{
  "n_experts": 128,
  "balance_loss": 0.0187,
  "lr_router": 0.000439,
  "positions": "rope",
  "tie_word_embeddings": true,
  "init_std_down": 0.0599,
  "weight_decay": 0.0,
  "warmup_steps": 200,
  "decay_shape": "linear",
  "batch_tokens": [16384, 32768, 49152],
  "max_seq_len": 1024,
  "train_tokens": 319600000
}
Below are experts of layer 5 (counted from 0) of a mixture-of-experts language model. Rows are named gate (a neuron's input weights, with its number), up (a neuron's input weights, with its number), down (a neuron's output weights, with its number) and show model dimensions 0-63. Each number is 128 + 32 x the weight over its row's rms, rounded and kept within 0 to 255. Numbers have three digits each.
Before each expert's rows: "raises" lists some tokens whose logits its average output raises strongly, later layers aside. This comes from a sample of Wikipedia text that the model never trained on.

# expert 92
raises: " 4", " 3", " 6", " 5", " 2", " 7"
gate0:111123128138095156145096192154154186141135075149188134170070118123176137104132135121207148195168114060151096127096147139140118122154109198067111106125147113080123143113143106140220113169111124
up0:105127193121113115127078105068132155087132112161106150096088087128144106102171139128111136123102116102197129091205110143165114054120052158158122164123106141128184123103111071118146150154112074
down0:075153141164101121108116122171111164103127118101178146142123112127099151121113148058163174091132119120068188150227125158166099047161148126114105131117113076167104089117101145196117117133122159
gate1:126064180133089148091139149153138128085157092086081060112088094144080148171113133155096158159115141090137146097119150118140143091094131115052116155111163130100207179144152097143118152114125102
up1:167165107126127101154138171102156123139040167145087087167099108166151116136206130135162089082146115071124077134110116152100135157163133127158119116080147110139102085076156133098086075127129106
down1:138132185153137111164195131093099129150160163142090095126138159168126085044103165168157143086156134116115091085092091104103109157107094099133177112079151106143137150174131107106071102086122157
gate2:148139135142172100106095159109150117138110156120160153124119111097035156123148117165102152102115131158103145080133125098118124218162147136152163086114124137128165206134100127125149072124080119
up2:146175151106138154089105094141135104120128135135099097109103104121162089138101139092155163175165103163142145128135163172169075200106136148167129130154148144117112090118155101127247210125143125
down2:082136135095171194122141130089137156132128149144063166124163135177138113133186124171167111119089097184091115108145150133153151165110153170174069073130105125151091113090102161129130178131170144
gate3:099104060097142094133122122131109143126107109160143130143096095134124145124082242148163109131157137174127139116129123124149138162183146191110116134193164143146181169097068116184132174125122094
up3:107134125123142131097082091165124138164110162139105190055081141157166129178112122134116102131145090171145144105163169072127122165148133152161124088110089139104139162176213129107151162111147165
down3:138104102169083068138174182189139072170192138148080171120103172165168126117110150102072134164116128145058079097098117125135136173087120104090095094166116123169095079106121085106131184159071185
gate4:147171118077109150122107144191112133106136147128178139128044115111066086104127135093067104102150106143149149121103132153102162142107122140115194138144155094135120140086107169125130124113147107
up4:147132040123165203154115117123136105136088144144105100126136139140118110078132169129176102114086123117094113116075137111150088116103095082167133128144156116121082124131118153081103187155138069
down4:130118152151076103176122124090101163195085097151216067168115165114132125183135167132151122097135146093126159112107154164117146150122125101128203132141148112080109153114067165095137123124144097

# expert 99
raises: " Super", " Sub", " Family", " Division"
gate0:094133188121122091086138147103084135151110141146185089157169180127093150132145150082136156111146092075076164111096124125116146121202077114198119151135106150154122137135103029147095099137121097
up0:120104130152177093172169184160040174089098157046101155132093195110150125142122123151137190104117085099192101169117118129097129139099074117138192122139155161081126124069152097135140140123077115
down0:129063140141135050064158089107133109140143158183162191063151101126128148069087144104134158125100212126108123123139139138097145187145169056096123106106153117160147110114137098164111160125115131
gate1:143096097085133088146113144143132109082076144137130143165157177154124092041136121146186098086168130135107136191145143110131144132206136129177100180146146134124132117065132062078138172162127138
up1:065188122133116157084118184153137128171145165157107102084191087109114156159136104125121138160147084150079101092119188171174102107076076137114165107181117136052186078088143105114139121124203106
down1:119169137096210126140158107153095098161090178180132143177129110119154130107130139173117086173096100132128210129135057101129099080132143087105129089156130080136073073090116126124195104103100143
gate2:153066121115130143166101144102111074115157074130191160159128145108126137128153112119117067126139173069094172137114174192058112079163168182126165133089145130128122173091139120166140184148143181
up2:100159092168127153104160144069154138168138159089129143093087078138120143107152150102068183114162123122152137141160106144171132119141112154080159117116107052141171098137147167105087113133123189
down2:145158135143131163187098119080119178133110123085165066108119127100105093123150192115088087179097145117114139101195170111141105167142076148108135132120100156176186120105143103117138121084087183
gate3:117095161112114166163075177064192121136143119115128120142169143180126146094160055081106145144159154141141139146172110106136113123111165068065159106097149156039117127128117126097158106222118140
up3:109188108095079178133116148168089071194077147108103166102100198105116116195146145134113094126185137165139144127139131198119098150135082108088150162124143112157094146171129095172178108111117129
down3:116135112072097104128173126099164098172153085145075187126119097167055130130159103188101169109160118118139128157131153104123119110176164161142185089089059171124146071188176079064098094121123161
gate4:159093161131137058181096099136144131118037099100125098147144129160172101143167154091106102164126104128143136113114119096115119098170123121173160115120144144110134190083143091148079099095139160
up4:106127108141123166130134111124105167131087089099156183118126114084170226155155092141122065138131156126125135106171148091123120126150109140173112115106127149122133076122097148141109086098086183
down4:107099117120154121161188144134088118174115150079120158189147142138201083129107158087150141138110151127157149095087099147119170124181139156123155110095114139126055034130102166118153081136143084

# expert 1
raises: "ess", "ins", "et", "ug", "ic", "it"
gate0:080172137119118123126073128131105161101141143118126084112119158162102056161092134174161057096107095101092079098108105090103127081152105178069104104104192126138109127073119109127087175155186094
up0:074153078075137097166152130053129110126194154163115118147145155096168166109131128106093137137114064122128184127141096081107103125109077165106115107098088174169115165155187144058178202134113097
down0:108177166102173159155137122131135114166100139131112071109093114106143123091120101158127075104137101131087182156143140109131126167132112112170129149181167163093141122174117124129125088064176143
gate1:087121119171141134040114147181089111206096104134123140132098096132042115121151059130129101114116138158123111157085107155055163085133105127140148115081109096106115168101156127172105147082141131
up1:178140102064201080195153099159158155110111146140176176106151117119092140102131119182147172144119083100116150133108163044118073166122119133110161111178080148111101131158148047134066064135168147
down1:188116140155122117135130111077155135096181197112170120135076091095166096123094130175057134149148100118173085219179170218073130083102098112127136167095104102071116171094163168128118147114097132
gate2:157137098150110135090135118183143081122103078083127092127110175112140152118197121136156149159158135142106143104113179122115168093146075167185133221211096148115129153075076187137151163110167072
up2:114121114126127124111151127103123056131130172058180138049158143138104127103105095142134088147124061141082140106114166137110142126115107182115150105099080118146158123066146159176161129108074120
down2:153102125142127156157127081128150163158158090191157110105121170138165182128158097107135120136160098122111155135124171137129153149160164113057137139169153151157137114111158085063097156164133093
gate3:156177176097172140157129132177104115108093189114173127073118150123116103128154158137124138143124114087161113109067108136143125158097107131178137112109160137098134154159182130222100086103140090
up3:153105150111089135133144152094106084192102114078126100078092118145187150137119095076201166188187108122059151218163183129170151119120090130137134107144155108152133121143120126113102183121103138
down3:146065192132106095182180189110145137139146122155161117128138141137154111148173137092162203144105098171153119219204079114087144147141089156173137119162154115125129102184096139146103162122108161
gate4:165149055142102192122118164125162144138156125130135111104134094151084103119163124120143093151130050098142130126107059164089126188100146137146104122063124215068174144133126160167083150105111107
up4:148136115174108132075144126177187131104145168057171144035132181151147152073089145070119129130109054093138093093125102081127170205143170172068148094176092092099143109162114182099137107107141077
down4:179135145138105158117175188145137153105117142120134123132111088110132165124115126121062173136123172122177116100132187160120095139135122143111167215147161067153081128145123089136141101158166104

# expert 102
raises: "-", ".", "y", "ats", "th", "atic"
gate1:075197153139114128175126195125129122164160077061102138144095133133098101134144143098171139168113106133108129099116107132066086121139093119182121112142069155099161074121185101038117208145124150
up1:112157148113159144128130193130105121154126171131133107118137158088154178106198114123143113138142164123157135130122120139140100104147122196166151179124161133112093120155179132125163116143074158
down1:142110160099068146149093124122188079121177076120166172096124125114151113139155142102026106118163155110087088183170181151098079159103127111132122136123176134180142125099157085105054132177175128
gate2:123139130123106152086094179100148139102106086098095124169121092117140109135122158138068112114157138157125115086123131098034098125100091127110132138155151144111134093179153098139179173216072187
up2:149120144134139116123089158179077098076072101134080109095119153189169165129108085114171120127116100078114137104121157099123086124144170138151177138144141122128129089168120100137095152152087092
down2:145118108177126114136180155142158200151124166097151127133146099118110123162118135185131127113146160114100132173076142120113098099143116177182102110122104117103114088149055132117152090166132125
gate3:213084168114129151169124137118118132112103098092132141112090070148052148094110138168112138080086113116130112099094136114148116150094059071125102156106173164128111159233142107120119147109147153
up3:128163228127171140187157099176133101141129023153142161158113088095151078162164120144143113100118093155171114130077102133159163093105128117155172152089165105077145069138105163157201157114183149
down3:142143087126117167191145112099071100105085158087134213109126188113119144163172128174158130178128098114134174098186122169085136051143113141138135105122147093150131163163141096147156134182181196
gate4:150033115120129103152082154136122090140143158141139071132150057140185066140121118166136070166101188150138084063136193133120074155163143036131119117166167111162154124142080112143152205174094108
up4:123148100055147104141155165083163102147141140149163087148061187103075126116157105116135117096157102058139172173142133119132113146151205198122125110113145113078171106095103185128154112039156140
down4:148178089155119138163100141152170157136158136082136138143076167136094112184191123130172108111197123158134140120128131112086106181130144106097133095105109157167111151088123131153111199091117136
gate5:123122155134085127090135121126193093157117101156108147114191097169125144109120146125107179148085108140164140110186148178101157145127080127117150110151117083133143096103088105151135067200144122
up5:123122132131074110169157119126084093101131123089153123174100145115162149155116137106179110132143137067100013098187128100151160145117154101095172106065162115144099193071107117111146091127094156
down5:109142145148132124104108122092096174141086130126105112165097151126151119124121168127109160183134111120097189166146131148026119132138134069154132138186165133113155110142161059163128109082126120

# expert 14
raises: "\n", " and", " (", " |", " as", " in"
gate1:101103087119101145158121063092129140072121121147109150127116148158125118188157200125119097175126123142106102090085093139179099191157125091137083173123127154092137139135160132135130094095106125
up1:093204116120109097125047127135146177135098170141145148127142128117218161164171145159150119088180108175138132107075155145087151158150166132160159098165142179177101068120089114098152118065193101
down1:082130158120156091169104153156155119143090091150111119147101159137086083150109146177161080125129115109103127147139122108164132112154094145148163177112143079095131131114199138146115092099145104
gate2:100169192113062111183104133131074126131098067115130170139129108136168103145095139152128161129160149152155114125071152160156121171156077078159106139149139119128151144151109085138162150023154092
up2:082100113149131192151149114107125135128160062113119180105129112122093167143148109106112092143095120153131126164120139060110136107147098071140173185070093107083086112123113097130080177168129136
down2:126137144162155162152165153121055125116114209116179119088159110128079107133084139129158159165130136093159117132163112100153140090149085139159111138110143185150129135152135157134172121131113124
gate3:171134126174130160154098086201151124192098061102127174156108108120138113089130176112167192121141140076157093112099111171094144166078138151131073104095136135159138148069131165125101172111153155
up3:169149142148084101087165131131126140098147108158125123126104126139117114078139089065123156104142138111128123090049145095077118125116165173117145162142122098123055193118132102103085150159182074
down3:113145094175126174128091172162177188136163033109114116129096118136128139120146107069106128183102130140144163122092150132067077202184144141119087126084165112109107138120152158105199155100158069
gate4:134085146154096135130103067118185108172108145119112115170133131120133104070167085137113151189106114128200128146120144143124145143109115141067117127124119092167144159106142168121121099149129127
up4:101108145127156149110123095115083139179118097127140132150119096158123153142140053076105094074179084106074120140130141114122180216137181156057138118178144187146172084059110106128111118096096073
down4:137185132154107058164143156119138074097130104145165084161178072080134091128146130097130099122104123135031083108157119080118129112146131122107156123145121117112105067101133132170115155137133084
gate5:148061150113114113134062090151126113142113101093109115186113099086168032104147082132111132135137085135125150151073131145181086148097175147103170107109101148108136202099171075092079141109150078
up5:125123066128110114120149127054096041170138115142140148110165163129134141137121118099123126090120075144068180132126111154097146101153172071083138128113154103139185105142115164124080128120194100
down5:141105142148116134172179104108078105157167136133095135160093149187126134157141146087107132179138116129115180125070180091144145138140101089114136138123149153042104084103116114137151178130130116

# expert 97
raises: "air", "ome", "or", "ar", "une", "ub"
gate0:138121174098097102167132138163113142133114063156110174129118119133035122110083122102111130151136178110126143073099069070104145120163082138112109153104152091132189154166122125099128142154108155
up0:068113093174106088146104124146088149128125172131140092169149180022133111106103130131118101149115116163150160138098150124130182111044101107122125080172133050130186120103155151120168144107087095
down0:116112138098137223102132107130034111118062077121173133153127129182110182096097130162124131157153108122164114118155107122174101103074125117154099067189114095190123083148079099039079170119116138
gate1:129133097096039157136124087064102100107167168168137107089114114150146160027144139084184125088140128123157106114105159130083105217177119072106103112096164157153075137160131083127072114114151133
up1:184158126164151120054134099104174090118129149115150116136118073073159151072168103156125169112113148146149095076202131074117108165164111123154194141188143149116112100134074150130146100224139128
down1:114088150116101115158132166098142112103107116135128166107106075173132132058170146140167120102140069101137146145172145133187119091117124125192122155143154114155149132151143078138096103154125148
gate2:075132112098114122094097124121183033148159156125186174107067152080173145056146092181120075183124122095095164083093122148124138156096101126137144161105154072159079176100106177137150135118163111
up2:167116140206171052120073102117117119133117151102170096153142118100159122148096174152140117176114110123096146126109184113146143083094068135144115158126131193122120104117164098102109130111132095
down2:120189184145143125136110124124090099176151153114127064094073140118093139112121090077137060120161079123134130146114165162140133186127135122064088134105139132148105157125171107121134161118093108
gate3:114169147151128170159072109155122159083085111122151106131090169115114138145114077109158109116109054093132132142114109135170123156169107144136123137112122096131144166138124093097168126100117129
up3:105163162132156148120080142110130151099124129138127119101129131088174117088113145090148147116075118125160167013112100113161136096085094093147153040128125154115143079144090121167145091157143111
down3:100076147146161078086122124152143081185102159094149096161121065096143143175129107085056081073163132129092115113131105098129117101150122099107063123171120105125129102182070073117171071132131153
gate4:132091104134155144162116151081172116110114164094102194126137110115159185103138131179093150115167093195149138128158174136154167116141148126131116166112155132115170181101080039064113157183095086
up4:168143066143091151117174120146155097131127105128086155156164137076117131110170119090156151097172094098142123117160085089107115151137169092130145171143083113134113100105174131151141116094134138
down4:113118162143116160155164140088158127142147184099147180131108139145113104125085128165122168142107120142118097086097087110137163152112144132048098036142081115167132130075104158167140087170176060

# expert 11
raises: "ep", "ig", "el", "er"
gate0:101160104170104195159095131158121095129102135148187198149145174089151086115153127155095099187137111162151150130151148158090169169153170184118137137142159127142094112159128071097131097165166135
up0:127120140106038076105148118110135081075146098141154106077139125103118095119115134146118163116109093152174113104112152116104109177112139152166066084159130165153156121122077116096130136183152139
down0:140130193133142150141158163100160124096135125089085136150179158155085133208090078147097128095102122100164058142166151148144093102087135149120117071129107080123116142198156144155120101136173123
gate1:106121135068095111151132086146132129152074185240206105167081150140149087150119081115161083111158082125118147123140183118129098136117155120121093093188097167165164115182111168138201115117155155
up1:074071140155128104170139125134139114177118222099125157126146133113147156108106135138072063145189146153126169126121134128179172167186125104181130162062102114129143078131096133111172149117126138
down1:123102131129126063113171094093084154156128132092141096160099186147148211184060167120115077156202134126123145189117134154143059140123114169139145147148123141157050137145112096099163097071190146
gate2:155141134087163146142101143110118149087082136062106121110148114119139151106150117116093115101099163120144115131166092131082106118141120124111057110106157139051108103174104128046114188159128101
up2:058068097148139106095110153132137157174107112119123142094167127154131145125083090130153151136144140174113157139141116097101101187082138130119120100162183099147128167118108120096156122096156106
down2:199174110148166101130169129115182100181153153184166167106171176162165121110112108104111171131140186149079119127072102099185158111082130143172167117149157105122129157124116089163104153107097141
gate3:135137063151132145165117101143121090072102104080145185140159159081114175057122161121107158155143083137127131116101200144084127092129141162123060141048148188143084163112123117110145109103112158
up3:074192164157090128177094163246152116125092114126129160120154122165145142182145157087089154112140108125170168154160191125159125103154150102118118112105129136053167110135169142128178136141192139
down3:117163132149112091127120159171139167149170162155145076176082078121127087125112156157126122115109185152112157124120048139149125074134122094137132149142074165109153123184105113146165089086098188
gate4:104115151075122128160096175165146132101126102118131135127120099153175143116141136118155162160150171136115078138071142124125113181171190125153156150066189140103131135159099122188133102146209153
up4:075133145152132134112086141139089138133175109123101134142110095106137067034184127191175149127103166119125124160168178111188100171073152103143138190167136113111115100034155157081169144164098132
down4:059199165140176111158123163130131133153081097113140084152166167140078113131134093108170108114098143120118123126159096110091091145082140151203138104167106086159122159121116130070144125122140082

# expert 12
raises: " |", "/", " and", " of"
gate3:126113081154114120130068077129126118154137150116129170177151095109172119173189089142137117110178183108108142104188116119118156193134104122163192116146139130121090187155103128228123072113142100
up3:163126096176140155098134087131181136128082176120113190132132138127096103123177111160162174137087130112173141156155078116093087124119082100099211151145137114098090189136111146093180157154092117
down3:127079075139100118175166067132163137098130138075131145084087135125115166111116101140147105137121119110131139180186164107093142084120152121096137131114138124098133153126114126123102092143165088
gate4:146117145105066172105077190168144109165156137153104134123169092084163076116065079122180115107106180101134147146160124149124147084116056162106123153127131180145144148133132098154151133081134140
up4:111139048161175130066130124114138142170117102167147090123123163094127130126110146195215132094151131244155130098114142136134099178177085156136098118114101088126211080100122158118075220142140139
down4:146161117140191140131088179148110129148107158083149162106154135144175149107125178141125140099153143143108116087208112118134113156184129187108161114150128128127165165140083112144116162148105109
gate5:149177098155124075140085108167131148170115147113158154119142060123132059065172207150151064147105077170182152126069147133152164145159143103084155138119105122108101116135129157132174106092144123
up5:143147133135120170081096084123133151059183132120135075172103094104128140065193078132108123123163125110153098103139128052196123144088182117134144129148121103155193099102203103136110114103143088
down5:144143153073099147152147132121176186186070078059185106107097138099185102177147139092153102155125116099179109111076100162150136098094108121125164162125112127184132076119101162118109112137152118
gate6:096147061120093168134082117143074131142118122111120135152126143175125111116128122154194078120153187026123133128144111093019115144135058190118088108169158151094103127083164102147098100113134143
up6:118157109090114116120138120127137084120162124142091168101103199122154099143161083119184176154121174160087124154118197144117120141185116093085126144104143188108139188098085157056134162124137090
down6:128161132122174056104102107079161171089191118142163119077097136176121098126113120117102122128089176137117140092107143157083162090226084159135153062151107172133130116082204110138191144113121137
gate7:187168132154138113119138125142095113151116086138113236152068132143129172066169095137126166192165087155131175163085145103081146128155091132092103129108140127147128118121108156162108104193129136
up7:098131092093116193134160176113088167080165111090170146127109103082095125124147188124090083083058113158116114107085157120124170124156089093143093170102140130138147090129142108178155137115112173
down7:122168079120101140166128069119136129132076113128132134162100100173096132124175146143162076136149144138100164128131114159093122102118164077166123130148082113101116112134109122105118136119171156

# expert 124
raises: ",", ".", "s", "\n", ";", " a"
gate0:103145111095151166095156146139071115167118111149101107159049090125107150107142131138099162109140117125117104138170137194142179122121111186120150132156144144132121148117103189072130096050098108
up0:127184056080118160114158132160159146156077100130146130139153076134090171164093145129062150085099119105148165082069135126116205118129169096131062098161158161112148125199097076093157143124107089
down0:139158105183077148171144158113123036125169134132096128147091104146117147109139142145149112154130083109175084146050153130112102183170101152138117153164152116126110196112151152064143133140113077
gate1:138166070216144129092102140084153163116118152113133184146102125083133143132133107169111123159125129130085108098147131142120112126166092162132117162080195086059182117090079097133130113179147181
up1:107118124183124121148126118128139160171097161164095096123106078146127162097118100153045125153078130170125126089140156124145106115143093159121133074124124133125108148135168111102123154147192096
down1:127102139095145156156145161079131092056178115089191140112093071138119144164162144153097171125113134128195174126164084166144108165078158098073167165149170110108098088141125055129102124116155135
gate2:123156070118123128083141171154127162113155124114105120161145108079136135171090128141118108181129163154171142189143132141099133125120139153135083182126137094138128156125092128105157135100119150
up2:170120162150122119149112081111149093151103133115098173107170092153108076076172153143097125050169096209115079208149108123170114158156195138122121163078101113155097168093144134123152102104160156
down2:140142101104136093116126103121102158087138141174118113105161179165102121117144151134134102099089112069083075174151137190147168154209113221159172106085105068114157092138164152126102078113163134
gate3:041092153142172087123066117133176148139132138043137099118137147110128125110102102112077154112129089187128128089177071100138067138140075124109084104173145149103116141146135119137142117048161111
up3:095150087150111081162063133174118117101169151124052125135131101156117157128130057102125078111102118124106127098153152120124095168145152159110073093167108104137148117037122140187132127112210175
down3:082125092105082118125093202127077108153159068121100171213145122126067121126116125174151079122134125133100153125114132138101153145167075138083048123190102137162175140119078127160089135158193091
gate4:136128160097106175101074179128145121147138079120216140164105152171150135149121147176059139136120177123127098159119151190129153135106070095108134165179089176196118086150121183123123102136141192
up4:132133154143134078163164101116145103081154094123127131128083095083133110105085060124109129165132125130165142121090148104083127114114082101078130116128158168128143174123060132109144109118137165
down4:188170146133153115145130079112144151153090148186077154080124135154068105161093108137124124092140127113127144118073071150129147187149135157139141118105171200140125135124160164066113104174165148

# expert 118
raises: ".", "th", "2", "60", ",", "nd"
gate1:147102165082123147100081172137139098131172131161129167143119099129124113140072097208167097113101131119136069113117196098132151170174122103141105103082135093172156093152224159137093143092111184
up1:141093113145188109091192105111158148131067133098140168151095102143093120163162145164146166129113146096138175166200089151128120159117158135106123103106121156145152126138149130118118107156181121
down1:139153161189187124102125111093091111131191121091087106136169132110107132153108102126128110125163169126152126149175060140117139128140182121086126140130079155149108106136126148101132135054146091
gate2:095110112144131069180076145142126145133183119181106167155150103110128161154095137138090087123166107108063152123070076147119074172121082156111122162106119128117082172110171143116119075148140062
up2:108061184098154135134081128120162184105118111154148077142154104092121129078145130147097127069179145088179181114178131195103190155090116136114135096072190145103133104119143112092115146158125095
down2:118179150124132112121122098146114156114185121136154125131142122194109108105131132113085111136143101126119089148102177101127153157116100097063115156088090118148100076116080128067140110095100099
gate3:125104138151168094102091119141146113217104162131114110135117150150144168159137141128089157132134132107097129051134137174143119136163102183153152096139151095189089192131149182138063131162137122
up3:133109091152101123158101093108128159114156097118147148124070136089153097132103070083142124119182130072129088190114166163118168110111153064077074106105176110179142122088136139116126093133137133
down3:177139149120110127121094132135107133105180090161169103123148143170130135102078143120154097124093191149135157155103116136149146063077130106127158152075127048134124091092106152127141108093108140
gate4:156076147121104183088078138125143157171131134125158131131182159165136114106084186108158130101134091052152155069098122140122090153192132099146104124157163065131104194078133126137103128104137172
up4:141173105144093131103105140097144109141077147173101160147094082130157110160148078085078102085141120099121125116099131133150137172137119078135215107143117145177114206084136139177144095128129171
down4:161106035111090170125113084070097107153165072101137113140189169179104087107154135100099139126116166095136147132110114118130114131148141150109166143125108104134174113211116119163122120080112138
gate5:122116197122129141074082124106067127112107138131136161062124129190154118127107126155133146112115095160155150166102132159092125124145063123078096134096151189159101126146188143144169110088146103
up5:119123166071113118145093101132130069119096121114131178162116132135130087217135119059161149095062089147081085070112097080160143148144096093128122129141123132149145167119159123103114137098136112
down5:114109152182136147119110122121114144150157109118118133101105177158190134133099150141122140137118121160094099134141131086135099153090161099099138043201095144106153110143090116154133174148186163

# expert 125
raises: ".", ",", ";", " |", "),", ")"
gate0:104146109167149123144220046169131205113109127208155119186091157137136120105134123138117122115162148149106150130151138150096190107172121000126118114110143141152099150137112158094139156173126097
up0:154139129004128107104128164117120143145108097075143126161122169095062135083147128105151126164114097133139123097124114138107108143115136108185116148111132094133154121081147144138112122142111137
down0:109065120130110105160192140191095122124117104101123142131178120164181114137177145125102156156092160128144146175131079110144162073133086097120135154145120128118058133159130114133209147117054122
gate1:107122124156117134095121118188119187161106108177103152146166157146105159120122109138162218156100068066074152134099112050153106129090104145131139210099121151123125166126147105128108094108142093
up1:109104132137135152121171180155180104189086107101061213136171146161149145135148105125088139161090160147139136171121088042178139145129089072142151096035184171150151163142072119138151171178086098
down1:107145056137148116142243152151127131141108096182062078157091187123122137112212177112082134044158136145109155102150099093134249164157130128150128111191118119133120067114180086140151090112093145
gate2:125121127103115129110149200132130139101163121087131132108133146096157137135133186067106117132096049088130181079118149135122144113164037118109164102129154114097074131193086145148006133123116161
up2:186112160127088168124053134133096102196162121128172095113159129179139203105136100159175109192112122122117143135144135111126125060138109139133142145108153186161104137120168100127118099098114165
down2:104153121102135136095154182108131118135153187126101073162136211103131141083138101117122136156149161115163144087146013165147093114119140105163132190128106147133081111113161120114151074171136122
gate3:168170099145103113130151100112090121161145139200085155121122167125129190128086145072066091105073097121150141129177136108103098118140155142123155189150098100132159085065157144153198174142131208
up3:123100164085161144131159085112183136124073134117126130135154090121131115139131123124170108153111084176131094158077112123155140132125137061141135125128183144172126247126125108142085067187135136
down3:136064091084105164173052142144198097110118170129128126105107182131113161110126125126118134113091183098153141125146072191172086133142135138116114128128115110114255146132158192119108165131141119
gate4:165115090078162106139126145124075074160145115162058153113131112176154136148150145084095074144140091128144126117084169084115128073159110095070045072093196149148179151166123134109136093120145188
up4:091082085086134152155144093137088173056123096150072119143125087079182120134187139117101155102121130125143111070121146177118094126119116103164091192133122094112064152105193086101099081172154141
down4:122213097126133153169091173127170060164105127087134132104106177109098111172117172120110104131105172056103182160200115109080120124149160146144154111114116239143143061121112134152114180141084151

# expert 106
raises: " However", "\n", " During", " Since", " At", " There"
gate0:113062094196117150154098165115149120159108181128142095091085150126122130145126174135141137117151135124140173131153096146125138132159113077156171117147244110063071101109107115089170179161168183
up0:149139159118172129104121118086118175124076101118126059183147102158165051145104071067094113117108159100157124146121087154116128146137095061112090137134155118115110106146106158129164144124120117
down0:175177097122232081127092169188139162186108161155141136135117103088121159111137142126063156135135138114130180151127117081147109135175159177074100164113123146138165106135074114116100183123175128
gate1:137135096113134142139143121160074157145143186142079122144100192138077131171163096146138136139198167109148096079116096131063114153131156126138091148125103166066128130105089122128156147157165137
up1:117175094124166158140129153139086137166092108078116102106176109134131148150110210104085194115176126099112084165127116133161136131136135154109137172100170144101157093112204162115206139142102160
down1:054109116088105069099142115143101098167162060148123077141090090180138157086123134111145136148135148087143185113141064169152168095143108154157150091173163124154102115132116125047132118134114165
gate2:079114137115097167143099118157136124101094076177125154164069118125108126110093118084136122093158180088144130156075145163129141186116106103157123160165121148227146156172127121159152089166151122
up2:145151150071050113083132164145135128062163191120119118177152138083106115161099149146140156172135117101128089131109145103135129144103119124135105100121145117144149054114150113135185141143103166
down2:106139139070075110150159088105173136146126090089117010115194082155105111139126121118062143157083122060137075144149139142115119149148150136148117180130093133133084117156116099111086166099093158
gate3:110094142140096115073140144082079143066134124134126159118063141086142132088065152156129152148073093155138132084145137143128111107136151108129136168103126120094134147198089162157142130111081123
up3:165099173164096113105163125140187151121195109135158147176129138126118116127159067228092181101125110089073101203104127122137132155131127163124094143144120149075096198142114121097137095115089176
down3:133128171110163109111166172176126144094152102144097165145181110158154103125180078108062121141133169086145162199128101080098036139141090151130183137107170163143071109159148141096188085109146135
gate4:250134129174169157128070068114132193154149167148097084141096145140073129083130094163137089139120140095140130098133063131080122113094165142107136098127156141145106035126118104125139141153111154
up4:091112129066160119123063074162145060088108157076181155142180185189174156132121122145073112173169135092148175135166144134104084119176116159111077090166082129094118167119072197095183125162117105
down4:181177172158158119134065142064157126100124093115200163145138133100081143149134103194103120090140133138157119139148100110122128097170144095061117148093079048064159142146152157181184126131140124